config.yaml
d_expert: 48
activation: "swiglu"
batch_tokens: [65536, 131072, 196608]
Below are experts of layer 3 (counted from 0) of a mixture-of-experts language model. Rows are named router (the router's row for the expert), gate (a neuron's input weights, with its number), up (a neuron's input weights, with its number), down (a neuron's output weights, with its number) and show model dimensions 0-95. Each number is 50 + 12 x the weight over its row's rms, rounded and kept within 0 to 99.
After each expert's rows: "comes after" lists some tokens at least twice as common just before its tokens as in all text. This comes from a sample of Wikipedia text that the model never trained on. Tokens count by the router's weight.

# expert 227
router:55 30 61 62 40 39 40 27 56 44 57 53 49 51 45 52 63 75 55 66 53 37 48 54 50 70 50 46 57 57 40 36 59 20 32 35 43 48 50 52 64 51 47 40 17 60 78 44 70 56 46 58 55 59 86 29 49 58 44 58 52 56 56 51 51 39 52 41 45 56 37 68 57 47 47 36 45 52 46 54 49 78 33 51 52 62 51 42 55 51 57 50 37 59 69 46
gate0:49 75 48 62 21 59 25 38 29 69 35 57 40 38 48 59 45 62 64 54 50 61 36 52 55 40 50 67 31 59 63 41 48 44 48 72 35 44 69 50 69 47 48 22 52 47 33 54 25 55 48 37 40 55 59 50 40 62 52 56 47 56 54 46 44 44 34 30 68 41 66 62 57 60 55 48 38 44 42 26 51 58 58 41 48 49 54 45 43 40 72 60 44 59 45 28
up0:50 52 35 51 34 57 26 43 42 69 43 58 31 47 42 66 48 69 54 70 50 38 49 46 44 59 53 56 26 58 58 50 54 46 53 69 36 47 56 45 75 54 40 18 64 72 27 66 43 58 46 36 47 49 55 44 47 64 47 64 41 65 47 58 52 49 31 45 57 44 64 69 47 49 52 56 49 42 30 35 48 74 50 51 51 54 45 61 55 31 82 47 40 62 43 31
down0:51 40 63 34 56 50 65 47 49 46 49 48 46 62 33 55 72 54 43 58 44 62 64 31 37 51 45 41 44 46 48 45 46 58 88 64 35 43 39 50 52 57 70 49 21 40 50 43 76 40 57 66 47 53 41 39 38 58 51 26 39 34 45 61 27 59 65 53 70 57 57 62 79 58 48 48 54 63 26 46 34 38 53 46 48 47 40 57 44 48 58 29 56 62 71 45
comes after: "-", " (", "\n", " \"", ".", "/"

# expert 119
router:51 68 57 25 40 48 47 62 48 44 55 68 45 43 32 13 58 52 54 53 44 45 48 51 42 40 45 33 42 50 54 65 37 61 58 38 54 75 78 67 40 35 64 44 38 67 40 44 40 38 31 45 74 70 66 38 50 42 57 61 56 65 54 56 51 61 66 29 53 56 34 38 54 34 41 58 46 36 51 31 44 69 33 53 44 32 55 44 66 59 49 61 50 67 48 61
gate0:36 77 66 56 37 35 66 51 44 44 49 41 34 60 48 58 64 52 51 64 77 74 65 41 54 48 57 55 54 26 47 47 45 65 44 49 26 48 75 51 48 49 65 31 32 63 45 63 44 64 54 54 54 38 47 44 43 27 47 41 51 56 44 49 58 65 57 47 51 32 54 37 53 56 42 68 63 50 63 55 55 47 62 59 35 40 35 56 60 66 53 45 54 46 49 38
up0:59 55 66 44 44 59 32 55 59 52 60 63 50 68 69 45 41 73 78 63 26 55 47 44 61 45 43 48 51 44 66 52 49 57 50 51 55 67 69 52 41 52 25 62 60 55 44 54 48 43 69 29 54 48 50 59 65 67 79 50 53 58 48 62 53 40 63 58 50 48 50 50 32 48 47 34 46 32 55 48 54 61 47 58 61 54 64 30 52 33 45 71 54 46 19 58
down0:41 60 61 62 47 46 41 60 45 38 44 57 62 47 35 39 37 51 25 46 55 35 69 37 60 56 56 67 21 55 67 54 38 56 50 56 71 44 46 42 51 64 36 43 39 42 37 35 52 48 73 33 46 60 56 39 47 73 38 48 48 53 47 49 40 33 59 53 42 49 64 61 29 44 45 46 35 37 33 41 50 31 62 65 51 53 50 41 41 39 45 81 36 45 44 54
comes after: ",", " However", " time", " season", "6", " said"

# expert 70
router:69 58 59 61 55 44 57 47 76 47 28 43 44 27 44 46 48 81 53 51 48 43 44 49 27 55 59 50 65 34 61 40 38 44 19 58 43 33 58 53 62 21 62 67 39 43 67 48 38 37 56 52 59 42 50 50 46 50 63 66 43 50 92 50 62 37 64 35 68 40 41 46 60 48 67 42 81 55 53 60 62 59 48 59 49 61 48 47 55 36 45 55 31 49 38 27
gate0:46 60 50 65 59 27 46 37 53 52 56 51 50 49 38 48 48 63 24 62 30 55 34 62 34 38 51 51 56 38 11 42 41 41 36 41 45 46 51 45 39 44 58 44 43 65 36 52 32 47 47 62 59 57 60 45 47 44 34 69 54 29 48 43 55 58 75 43 66 47 49 55 53 50 55 43 53 40 76 35 52 58 32 95 70 60 40 46 41 38 53 34 56 52 52 36
up0:57 61 34 52 40 36 69 65 56 52 61 52 39 45 50 54 55 53 56 55 42 47 63 79 49 51 57 39 36 63 35 52 61 59 52 46 31 60 33 46 16 58 69 64 47 52 54 55 36 49 41 38 36 59 64 41 38 50 53 46 59 30 46 66 50 70 44 70 41 47 38 42 43 50 40 31 53 58 48 47 57 33 40 64 33 55 28 55 68 34 65 54 62 70 79 55
down0:45 50 63 72 30 45 49 43 52 66 45 67 50 61 57 85 57 48 55 46 58 35 43 51 62 72 36 44 48 36 59 54 56 69 38 62 57 57 43 35 62 54 64 62 77 49 60 58 37 35 49 39 56 40 64 44 55 55 45 57 71 52 62 41 32 63 28 42 65 40 56 53 39 55 56 33 45 32 39 59 55 38 57 60 45 45 58 50 40 50 54 40 52 70 32 35
comes after: "0", "%", "3", "5", "4", "6"

# expert 251
router:63 45 34 47 53 41 36 62 79 91 13 53 42 46 53 47 47 53 72 49 46 42 51 55 36 39 37 15 52 43 60 52 41 35 55 65 38 63 48 60 45 64 37 62 44 69 74 35 58 46 41 50 57 60 53 31 29 66 48 46 47 46 54 63 51 56 69 55 49 46 60 69 57 44 50 55 40 48 57 46 54 70 31 54 47 40 47 46 62 37 61 76 42 40 68 50
gate0:66 47 31 44 58 34 50 51 50 44 39 56 44 50 42 49 47 52 50 49 41 37 38 69 62 36 56 40 62 55 35 69 68 61 56 43 39 59 33 36 24 46 41 70 54 35 50 54 61 59 54 70 52 39 40 57 57 51 76 46 64 22 54 28 61 44 49 34 69 37 51 48 46 62 53 58 27 35 51 67 52 74 13 51 48 50 31 45 43 51 49 68 49 59 61 60
up0:44 50 48 37 37 46 38 33 43 68 50 67 43 22 56 56 62 68 35 16 50 52 53 44 41 53 43 47 29 47 67 51 53 55 49 63 42 63 36 59 55 47 38 53 28 42 57 46 49 45 47 42 43 53 37 33 53 47 19 50 58 35 47 49 48 47 59 37 39 60 53 54 56 36 28 53 63 68 45 52 51 34 51 50 45 62 40 52 61 61 84 33 52 38 46 76
down0:19 52 51 62 32 43 63 54 51 48 67 55 49 57 30 45 51 37 72 39 78 57 45 64 53 42 64 27 52 57 34 47 36 48 48 64 71 24 53 75 37 61 48 66 47 36 49 57 47 35 42 39 20 37 42 54 57 38 50 29 67 77 64 29 35 47 56 56 49 45 46 54 54 65 46 68 43 43 66 62 61 68 47 43 55 52 48 68 52 80 61 45 64 69 58 44
comes after: " ", " (", "–", " $", "′", " £"

# expert 199
router:58 57 44 61 48 43 57 26 60 58 35 46 42 41 27 56 43 91 53 32 56 53 38 52 45 63 39 58 22 49 46 54 41 55 52 53 44 39 60 56 45 47 53 73 57 70 61 11 55 42 47 74 44 53 54 42 50 64 48 63 48 51 65 32 61 33 58 51 61 50 51 40 69 43 58 42 51 44 53 30 58 61 40 57 62 47 52 57 43 44 57 60 58 72 43 58
gate0:59 51 55 49 46 37 64 41 51 55 60 62 34 50 57 30 48 54 49 57 58 58 45 54 47 72 57 51 43 37 33 55 34 49 67 43 14 34 51 51 44 42 44 61 46 62 38 63 54 21 41 40 48 66 33 50 45 56 66 57 45 63 58 52 71 70 52 60 56 41 59 43 56 58 20 44 60 49 50 46 70 42 30 48 70 42 46 38 54 61 52 48 63 54 31 61
up0:59 69 23 60 67 39 54 62 72 70 42 32 39 55 44 46 38 44 64 51 38 52 37 60 70 34 57 57 72 66 44 49 39 29 58 56 49 60 56 58 46 45 48 31 60 40 63 44 40 53 66 58 44 36 68 54 45 62 61 53 42 38 53 71 52 18 49 45 49 55 32 40 50 40 64 65 52 51 49 53 46 56 52 36 36 75 47 31 60 45 42 65 60 53 51 27
down0:35 46 56 55 52 49 41 59 49 47 53 57 59 66 49 78 53 64 51 52 56 51 55 52 57 55 27 43 53 55 30 47 61 64 39 57 67 61 38 53 39 42 56 51 50 52 45 45 62 61 54 68 47 64 52 79 33 53 81 77 45 54 60 38 52 64 58 55 45 61 82 42 44 61 51 43 56 48 28 36 50 53 54 64 48 53 59 54 55 56 33 36 35 29 32 54
comes after: " of", " to", " on", " for", ".", " and"

# expert 233
router:57 64 43 82 49 45 35 33 61 65 55 51 42 50 41 50 53 76 60 28 74 37 40 52 34 43 64 45 58 28 57 67 41 62 55 46 44 58 63 59 55 42 57 57 41 42 60 43 57 41 46 70 56 54 53 46 53 58 58 61 59 55 65 33 56 22 61 47 48 58 47 66 60 45 56 39 72 40 49 59 57 57 33 48 70 46 33 45 39 34 50 52 44 62 71 50
gate0:65 51 34 58 44 58 35 44 48 57 51 55 44 44 42 54 63 31 56 38 49 50 78 52 37 35 53 58 35 47 85 45 71 45 58 61 37 46 48 47 45 32 47 36 41 32 61 53 62 53 53 66 58 65 70 31 55 72 49 67 38 64 50 59 46 29 49 55 66 33 62 55 54 43 60 53 56 48 48 34 67 70 50 39 42 57 48 51 42 49 59 74 47 43 53 27
up0:52 45 57 51 52 35 38 60 43 42 60 54 40 57 76 56 44 34 54 29 53 50 53 42 47 48 41 62 59 56 59 61 15 48 38 52 52 75 55 69 53 51 44 50 63 23 40 55 71 45 49 44 46 55 52 53 60 30 34 48 37 57 54 41 69 43 45 06 44 81 53 57 41 65 56 76 49 69 43 52 39 65 19 49 32 36 34 71 50 69 22 50 57 61 65 64
down0:41 37 63 50 46 56 48 73 44 45 52 52 58 50 72 26 42 39 59 64 66 61 57 62 37 64 39 45 61 56 68 50 51 41 51 54 78 44 48 38 45 44 50 33 56 52 76 49 53 39 34 37 46 41 43 39 37 62 53 70 65 34 57 51 41 68 51 74 63 42 32 64 59 47 65 73 25 49 29 57 58 40 49 51 67 52 49 46 54 46 45 67 55 45 51 44
comes after: " of", " the", " to", " in", " from", " at"

# expert 179
router:57 56 47 47 47 48 39 55 53 60 52 40 39 84 12 36 41 45 49 72 49 43 33 59 34 31 31 31 40 57 24 51 30 34 47 68 40 72 57 55 39 41 41 44 46 51 65 55 54 50 35 40 48 40 65 43 54 67 38 74 37 51 68 56 67 53 54 74 39 68 86 37 27 50 44 64 33 40 50 29 42 40 55 61 60 70 30 42 59 44 75 44 41 40 50 52
gate0:58 47 44 54 58 61 51 72 45 48 63 56 40 57 46 44 54 45 30 47 48 45 44 46 39 35 35 54 55 41 63 34 45 59 42 66 62 43 74 54 42 25 44 57 57 54 79 43 59 47 42 56 36 52 61 63 48 39 48 69 41 60 39 53 65 44 70 50 48 47 51 57 70 38 43 60 41 33 66 69 42 50 57 37 74 47 56 16 16 38 62 44 43 49 53 52
up0:59 46 36 44 56 56 40 79 49 43 52 51 23 66 44 47 48 54 39 36 53 37 44 63 42 38 37 44 54 44 58 38 28 36 66 74 67 52 54 60 54 30 47 48 61 51 64 51 62 53 39 48 37 62 55 52 49 45 41 57 34 45 39 53 74 52 72 51 39 54 45 50 89 37 55 51 40 34 63 65 56 43 56 30 79 37 52 40 30 42 62 45 50 39 64 47
down0:62 52 63 48 39 53 46 61 55 57 59 46 52 64 69 72 34 25 46 55 54 42 51 45 62 48 78 67 45 55 39 36 51 47 46 39 61 26 58 54 47 52 44 19 44 76 32 43 40 42 35 49 54 59 40 57 71 50 19 65 60 24 56 57 56 31 61 69 41 57 40 50 65 29 50 69 52 57 47 59 59 72 59 54 50 42 49 65 60 39 54 57 72 75 63 58
comes after: "\n", "-", ":", " •", "==", "|"

# expert 155
router:50 40 47 35 40 33 50 64 57 59 38 31 41 52 48 43 38 52 55 62 22 31 45 55 36 50 52 39 61 44 40 53 17 30 43 54 39 69 49 54 51 35 59 38 50 63 49 60 60 44 28 51 63 79 59 48 27 65 56 60 74 63 47 52 64 52 54 58 48 63 36 31 68 57 38 55 39 40 53 51 67 47 56 32 49 60 34 56 47 47 36 64 22 73 54 42
gate0:44 50 35 70 26 48 68 42 42 62 55 46 48 51 58 53 34 41 52 68 43 39 51 43 35 50 53 43 51 63 33 50 59 59 35 54 54 50 44 46 57 61 64 22 26 38 53 44 58 53 54 79 36 57 55 51 63 48 60 50 75 65 35 41 48 61 52 55 48 60 74 49 64 56 50 61 65 50 66 63 38 65 25 50 67 58 55 66 55 61 42 60 35 63 45 35
up0:55 58 37 47 64 44 45 53 47 32 41 34 53 63 51 65 71 54 62 62 57 51 38 55 68 46 36 35 56 46 72 66 52 25 74 45 69 50 48 58 36 53 51 39 64 69 32 63 63 35 64 42 56 38 54 47 33 45 59 50 31 29 54 67 50 51 30 40 48 37 36 56 57 54 49 36 28 50 52 44 32 43 60 47 48 59 57 35 45 28 55 35 55 42 80 51
down0:39 64 68 36 70 51 53 53 27 59 54 56 55 66 41 44 59 40 59 60 49 51 44 51 48 34 37 49 55 58 37 58 41 27 38 55 54 43 60 56 71 44 55 28 58 52 28 70 43 77 30 43 58 71 64 48 37 51 68 54 47 51 49 48 38 59 39 43 71 41 72 45 46 64 46 70 50 43 53 77 47 37 77 51 45 56 34 49 48 40 51 60 44 43 63 48
comes after: ".", ",", " that", " where", " \"", " when"

# expert 90
router:61 64 11 53 45 51 62 63 44 43 52 48 31 38 53 51 49 37 44 26 47 26 43 44 51 68 51 48 55 54 27 46 50 53 54 57 45 38 59 43 63 71 76 42 43 51 47 51 77 27 46 43 59 60 54 45 66 62 30 58 56 61 60 31 49 60 35 41 67 43 44 31 37 82 57 33 35 35 73 50 66 46 52 40 49 45 38 39 42 53 37 51 51 48 57 71
gate0:51 56 49 43 41 62 40 59 47 62 40 41 31 38 55 50 38 35 73 43 59 47 46 48 40 60 61 60 42 37 66 63 49 44 44 71 47 61 31 39 56 29 36 40 56 47 49 42 52 62 44 60 39 51 44 43 44 67 45 63 37 55 50 64 37 29 50 42 49 45 70 55 78 67 29 45 28 64 30 55 43 42 52 78 46 60 40 47 51 49 46 40 43 34 59 63
up0:32 65 51 55 40 50 46 36 54 45 37 58 69 57 68 49 55 53 57 56 48 32 43 43 62 46 59 58 51 77 15 43 66 53 43 31 42 45 81 42 58 66 75 46 35 64 48 44 55 47 46 36 64 42 41 48 73 56 61 41 50 63 22 25 59 28 43 47 52 58 45 65 36 48 53 65 73 51 51 65 33 55 39 27 48 50 66 38 37 48 52 45 57 73 33 22
down0:61 64 49 57 44 45 67 71 63 34 54 36 58 45 45 58 27 31 57 60 56 40 42 63 53 64 37 52 62 50 48 59 61 52 35 21 41 54 41 51 63 61 50 49 55 55 41 41 56 57 71 52 39 53 47 73 45 58 32 63 45 33 88 66 74 58 56 60 61 38 59 41 27 66 44 60 54 56 44 49 43 34 74 29 39 28 38 57 37 45 45 60 75 30 52 39
comes after: " ", ".", "/", "0", "°", "-"

# expert 215
router:60 48 44 69 41 42 62 19 49 56 48 53 15 52 40 33 45 57 58 59 57 57 41 37 35 59 41 50 48 51 47 38 43 48 33 41 49 51 60 56 57 41 49 47 51 64 55 36 41 32 45 63 44 50 40 47 39 63 47 75 41 68 66 50 59 57 42 62 64 52 48 52 70 48 39 56 46 47 79 31 58 59 56 64 56 45 66 53 60 46 55 70 58 53 50 51
gate0:55 29 60 44 26 35 60 38 12 53 56 60 62 61 45 45 42 48 61 65 71 59 22 49 40 59 50 58 69 63 64 27 38 71 45 65 51 44 54 55 46 41 18 54 61 44 26 43 62 33 66 72 61 49 29 56 40 45 49 45 41 44 51 54 43 36 50 47 21 61 47 44 42 43 51 56 30 57 34 52 49 30 19 51 63 36 46 78 51 36 54 54 37 43 30 28
up0:43 35 62 54 29 38 55 27 09 62 65 61 54 61 33 38 44 44 52 71 52 51 39 58 45 54 47 37 41 64 64 34 43 54 66 58 66 63 61 47 51 40 21 49 47 52 43 51 66 31 69 52 62 52 38 59 49 28 60 31 35 39 57 59 62 46 45 41 28 65 41 49 53 34 51 66 47 63 20 48 39 33 21 49 56 46 38 71 54 37 55 56 45 34 36 31
down0:45 54 53 43 47 31 39 40 43 62 43 51 54 52 46 54 52 37 67 47 60 57 40 71 57 58 52 46 51 48 50 52 61 47 45 46 66 49 37 57 51 35 42 60 66 74 58 34 45 46 68 47 55 53 44 56 72 62 58 49 57 33 74 59 30 44 51 48 26 57 56 42 46 47 46 57 59 37 48 60 56 68 21 63 58 29 61 71 42 31 39 46 58 48 53 55
comes after: " of", " in", " at", " to", " for", " on"

# expert 85
router:46 62 56 47 34 44 39 55 60 47 67 40 23 45 36 35 41 66 52 61 54 38 39 68 45 51 31 30 55 49 63 63 39 55 44 49 38 55 63 50 32 45 59 36 54 63 52 52 62 46 34 46 56 66 62 23 50 65 55 60 63 48 51 36 50 41 81 35 52 40 52 61 48 45 47 40 44 49 88 40 61 50 45 52 55 50 65 41 51 68 29 74 41 31 49 43
gate0:46 42 34 51 38 42 48 55 50 37 70 31 72 61 59 41 64 47 48 41 56 45 39 45 46 59 47 65 28 41 45 81 60 48 40 45 48 51 54 39 40 70 44 54 64 48 43 46 53 60 47 48 45 61 53 32 51 51 45 63 47 42 56 67 58 63 49 56 42 63 59 68 38 73 49 54 27 27 56 64 38 65 53 52 65 55 63 50 47 66 60 61 61 59 48 40
up0:42 45 60 41 70 48 45 44 54 69 39 71 34 46 43 56 28 63 58 64 57 55 70 45 51 40 63 27 64 44 42 25 53 57 53 80 53 54 58 65 55 39 66 46 44 60 39 49 49 60 45 78 59 57 55 58 52 51 40 45 64 58 44 38 53 32 32 51 63 43 42 39 75 44 43 50 81 68 42 39 61 59 43 58 37 47 36 60 57 48 33 59 41 38 48 50
down0:66 51 44 38 47 52 64 57 50 30 51 46 39 52 54 41 56 50 52 30 83 43 47 46 58 28 66 38 54 64 60 38 43 39 61 67 43 63 43 36 47 48 33 45 62 44 48 46 67 56 51 53 60 55 38 42 64 51 44 55 43 35 55 42 72 71 54 38 78 39 52 41 51 53 50 61 40 67 45 37 46 60 26 71 34 47 48 45 73 43 60 35 62 48 38 65
comes after: ",", "s", "ers", "ing", "es", " well"

# expert 162
router:44 59 38 67 40 49 46 38 52 44 42 61 54 72 22 48 51 62 46 72 68 35 48 58 21 84 49 40 55 49 62 59 31 63 52 56 52 43 52 51 72 60 55 42 30 60 40 41 37 42 41 45 63 58 60 39 58 38 36 50 34 50 73 50 50 47 57 38 55 28 57 42 71 44 45 65 54 57 83 48 41 94 54 63 54 64 46 48 60 51 82 39 74 50 22 45
gate0:55 37 71 62 49 51 51 34 31 63 58 55 31 86 48 48 49 61 54 66 34 60 34 73 44 55 62 50 63 63 46 56 45 75 57 74 61 53 67 64 61 54 40 66 48 37 47 55 49 45 39 33 41 54 47 67 38 42 34 52 38 49 60 44 72 63 28 34 35 45 45 46 45 39 71 51 43 68 51 49 39 40 49 64 58 69 46 45 43 57 51 41 72 67 36 57
up0:52 41 24 34 62 56 67 58 59 43 58 31 60 39 49 43 44 49 45 39 35 40 78 62 55 36 29 44 43 35 45 41 70 51 47 34 45 40 38 40 44 54 45 40 58 60 43 49 47 80 42 56 48 49 33 27 40 54 64 56 60 43 47 56 40 56 44 61 59 53 75 66 40 67 49 53 58 36 44 39 51 50 44 45 43 42 65 55 60 46 56 48 39 55 80 55
down0:61 48 52 46 54 53 62 45 73 56 53 49 33 29 72 28 59 67 53 28 60 48 54 33 42 48 51 45 64 49 27 61 69 50 38 74 44 52 56 38 45 42 56 45 50 64 52 83 55 52 51 50 50 24 50 59 33 48 33 55 20 30 34 29 59 43 35 43 32 38 62 71 49 53 35 46 45 71 40 65 36 61 60 59 39 29 64 23 41 44 60 49 62 71 56 46
comes after: " |", ";", ":", ",", " (", "-"

# expert 5
router:70 42 50 65 56 32 77 25 64 57 46 55 32 57 45 44 50 69 50 41 53 57 35 41 32 65 32 46 48 56 27 41 49 45 56 38 46 53 67 64 55 41 65 46 53 52 60 31 48 37 51 72 36 49 45 21 39 77 52 61 48 66 66 28 71 52 45 58 66 66 46 50 72 70 54 52 70 65 82 32 66 52 55 70 56 54 52 49 52 51 47 66 42 51 31 59
gate1:59 38 32 56 45 41 36 61 55 56 57 41 44 73 44 47 39 47 39 45 45 72 43 66 31 54 37 49 55 65 49 51 72 38 37 61 45 47 52 27 64 46 39 46 38 37 39 63 44 49 54 52 47 61 51 47 37 53 55 33 39 50 64 45 56 43 70 38 42 42 59 56 76 51 52 38 64 35 53 65 54 53 33 16 56 57 65 60 42 71 57 32 55 47 76 41
up1:25 49 51 51 49 49 33 56 51 49 47 39 60 31 65 61 76 44 40 70 47 48 51 33 55 45 57 64 37 33 52 48 60 62 45 47 68 61 71 62 55 73 70 49 50 56 68 35 62 36 35 69 70 38 36 46 63 62 53 60 39 47 43 60 33 47 49 58 57 65 39 21 44 63 22 58 48 51 61 63 60 50 45 47 61 54 67 60 78 57 48 71 54 31 36 46
down1:55 74 59 54 37 44 29 65 43 70 48 47 62 45 50 56 38 44 27 37 55 30 29 44 42 44 63 60 58 58 68 39 41 51 46 49 66 30 56 50 73 47 61 61 41 64 60 56 40 57 49 70 75 46 64 53 67 45 38 42 44 71 52 44 38 42 44 50 44 46 45 56 40 41 34 64 50 53 67 50 48 38 37 58 46 49 50 56 58 52 51 48 64 50 45 64
comes after: " of", " in", " to", " for", " as", " on"

# expert 98
router:51 36 55 61 53 48 33 37 54 70 46 50 50 52 59 70 52 61 50 47 58 48 48 48 41 44 46 55 48 43 31 66 40 38 19 54 36 28 60 45 63 43 71 51 41 34 62 38 78 22 44 29 50 56 62 48 51 69 57 64 42 54 40 43 46 39 61 45 72 49 53 48 62 71 41 71 50 62 46 72 51 70 56 67 60 32 45 52 49 72 44 42 29 77 74 54
gate0:68 32 54 68 47 41 30 44 55 48 67 51 40 33 41 71 42 51 18 43 51 66 50 59 38 35 40 70 42 64 58 76 47 47 35 68 60 59 65 57 62 51 52 46 31 50 40 32 54 44 35 46 43 67 36 41 38 45 37 83 37 60 43 52 67 54 64 50 54 57 51 62 48 55 52 49 47 53 47 44 47 64 48 53 61 35 75 42 66 61 44 40 57 55 45 63
up0:56 69 52 63 68 64 54 57 41 68 58 37 46 38 57 26 61 57 77 51 57 50 42 37 63 66 47 61 47 42 46 22 46 58 46 50 57 67 45 40 56 48 54 45 79 59 66 46 69 49 62 45 54 56 63 41 47 41 43 50 49 53 57 60 39 54 32 67 49 54 48 32 63 38 47 48 84 39 41 57 65 54 64 60 62 35 42 47 51 39 65 44 51 53 38 80
down0:71 42 75 75 35 47 62 42 59 52 38 48 47 38 35 60 60 60 54 48 47 49 47 50 63 60 53 52 21 46 58 34 57 43 48 38 58 49 81 44 52 57 70 66 57 71 34 71 69 37 68 28 44 40 47 41 76 37 50 39 35 47 61 27 41 65 64 51 43 40 34 42 46 67 30 39 57 46 50 34 53 34 57 53 63 32 45 26 42 58 48 64 39 53 43 59
comes after: " ", " was", " −", "–", " +", " known"

# expert 214
router:42 44 25 51 45 41 46 35 58 76 50 62 48 64 41 43 56 44 55 46 33 44 52 67 51 39 51 58 60 59 61 64 47 24 47 43 43 53 55 65 42 22 56 44 12 55 70 54 50 32 24 43 59 54 49 39 39 67 50 58 40 62 52 41 57 25 56 57 46 47 44 34 47 56 58 54 51 48 69 60 74 73 60 37 41 59 38 42 55 56 46 57 67 56 55 42
gate0:48 52 67 43 62 13 43 66 37 68 35 50 54 30 68 57 64 50 46 39 38 30 62 43 55 51 39 41 48 59 41 34 68 35 62 51 39 34 58 74 50 66 36 40 26 47 60 55 62 63 41 59 42 32 73 40 53 55 47 65 30 56 49 33 55 47 28 62 42 52 64 49 40 45 66 59 59 52 44 64 53 48 43 63 69 38 48 54 77 52 62 50 70 41 42 69
up0:42 40 58 44 67 43 49 75 55 56 38 48 59 54 50 46 63 44 43 62 48 44 59 48 49 46 33 64 49 49 31 52 32 44 57 62 42 34 55 46 44 53 34 35 51 59 70 49 87 52 44 46 47 35 58 31 63 37 55 55 38 26 31 67 46 50 26 46 31 36 47 54 28 48 61 55 47 55 52 59 45 65 47 40 61 44 46 40 63 44 80 68 60 58 25 57
down0:43 48 45 58 45 48 64 53 59 56 35 53 60 39 46 53 39 68 45 43 50 40 61 53 47 38 48 53 46 43 45 54 52 68 49 50 19 55 39 51 45 77 36 32 35 58 73 38 49 44 69 43 63 56 67 34 57 49 37 32 39 35 57 42 47 74 44 73 62 61 54 69 32 49 37 57 66 50 54 44 39 43 47 61 43 52 47 69 53 73 58 48 44 43 59 38
comes after: "1", " ", " (", "2", "9", "–"

# expert 159
router:66 57 47 53 46 53 30 33 79 52 36 53 38 59 36 55 61 65 60 54 26 27 39 75 43 62 62 35 71 41 62 57 37 60 64 56 40 62 55 65 64 55 35 38 52 36 49 52 66 51 52 41 63 46 66 44 73 70 50 55 54 59 74 52 52 54 70 49 55 55 50 43 53 45 51 56 47 39 33 61 57 59 42 51 58 72 44 42 48 38 67 46 56 61 56 64
gate0:31 63 43 51 48 34 62 36 48 60 45 65 41 52 48 63 40 44 62 59 65 53 69 69 64 39 52 32 61 39 52 56 58 69 59 56 50 76 40 59 54 60 51 58 52 47 56 69 54 42 42 45 48 47 54 62 66 62 48 57 52 41 63 31 56 58 58 59 39 48 37 35 46 77 58 54 46 74 57 44 40 23 27 45 49 67 55 64 58 55 40 38 67 32 30 38
up0:65 60 70 50 58 42 56 69 58 65 55 52 56 35 35 36 33 41 54 51 29 55 53 72 45 37 39 41 61 50 55 47 52 58 43 34 52 64 39 49 39 62 74 63 50 68 52 53 53 34 51 41 56 47 59 39 84 46 39 32 47 43 55 45 52 62 49 48 51 27 61 22 56 59 58 46 72 63 55 52 38 45 33 38 54 44 53 69 56 55 37 58 37 58 51 25
down0:61 41 73 46 51 50 38 49 48 46 18 82 38 46 49 64 68 65 54 65 44 51 38 61 62 50 36 54 30 36 22 37 61 32 42 40 59 65 37 75 32 51 63 65 31 41 58 58 59 38 51 72 38 45 44 43 44 73 53 47 36 44 53 20 45 66 36 50 65 31 52 45 61 45 52 61 71 67 48 47 49 49 40 68 35 42 65 50 59 47 59 50 27 35 51 62
comes after: " (", "\n", "-", " \"", "==", ":"

# expert 65
router:56 23 56 41 38 52 50 36 64 66 51 43 36 46 40 21 64 38 50 37 60 36 45 78 51 28 57 34 50 58 53 39 31 62 62 68 55 37 39 55 57 56 41 34 44 46 59 51 64 48 39 46 53 45 68 31 53 64 78 69 49 63 57 35 53 50 55 38 46 45 71 36 56 68 35 64 56 53 44 50 76 51 52 43 47 55 62 23 46 48 68 64 51 44 56 69
gate0:35 39 33 60 65 48 40 38 54 48 43 43 45 57 41 42 61 62 55 36 74 48 49 53 55 57 47 63 67 56 51 48 50 43 60 36 41 54 57 43 84 52 36 68 55 53 63 35 56 41 34 58 34 42 41 58 45 42 34 53 42 49 54 45 50 29 51 51 37 49 44 53 53 57 36 72 61 74 57 67 55 41 41 40 61 43 45 50 48 72 50 49 68 52 48 63
up0:63 56 66 55 36 52 53 56 44 62 48 58 50 50 56 53 38 41 51 54 32 34 45 38 56 48 61 44 30 46 57 58 58 66 35 57 63 44 61 51 29 49 63 37 50 54 29 65 39 55 58 45 64 46 54 47 54 53 61 53 58 68 44 46 47 56 51 50 62 60 51 40 41 46 52 28 41 25 54 35 40 58 54 48 43 46 58 50 48 38 42 48 23 46 46 39
down0:27 43 51 47 58 66 34 25 46 63 45 62 43 46 44 64 48 53 52 48 39 34 69 38 39 44 44 62 39 43 44 51 37 49 55 56 50 66 45 59 43 28 20 63 46 33 53 49 58 58 56 42 67 52 57 56 37 34 44 56 41 34 45 53 54 53 59 49 62 43 49 42 62 73 64 51 31 37 54 43 46 29 38 21 44 44 58 47 66 57 45 51 46 49 53 55
comes after: "\n", "-", "==", "|", "See", "Personal"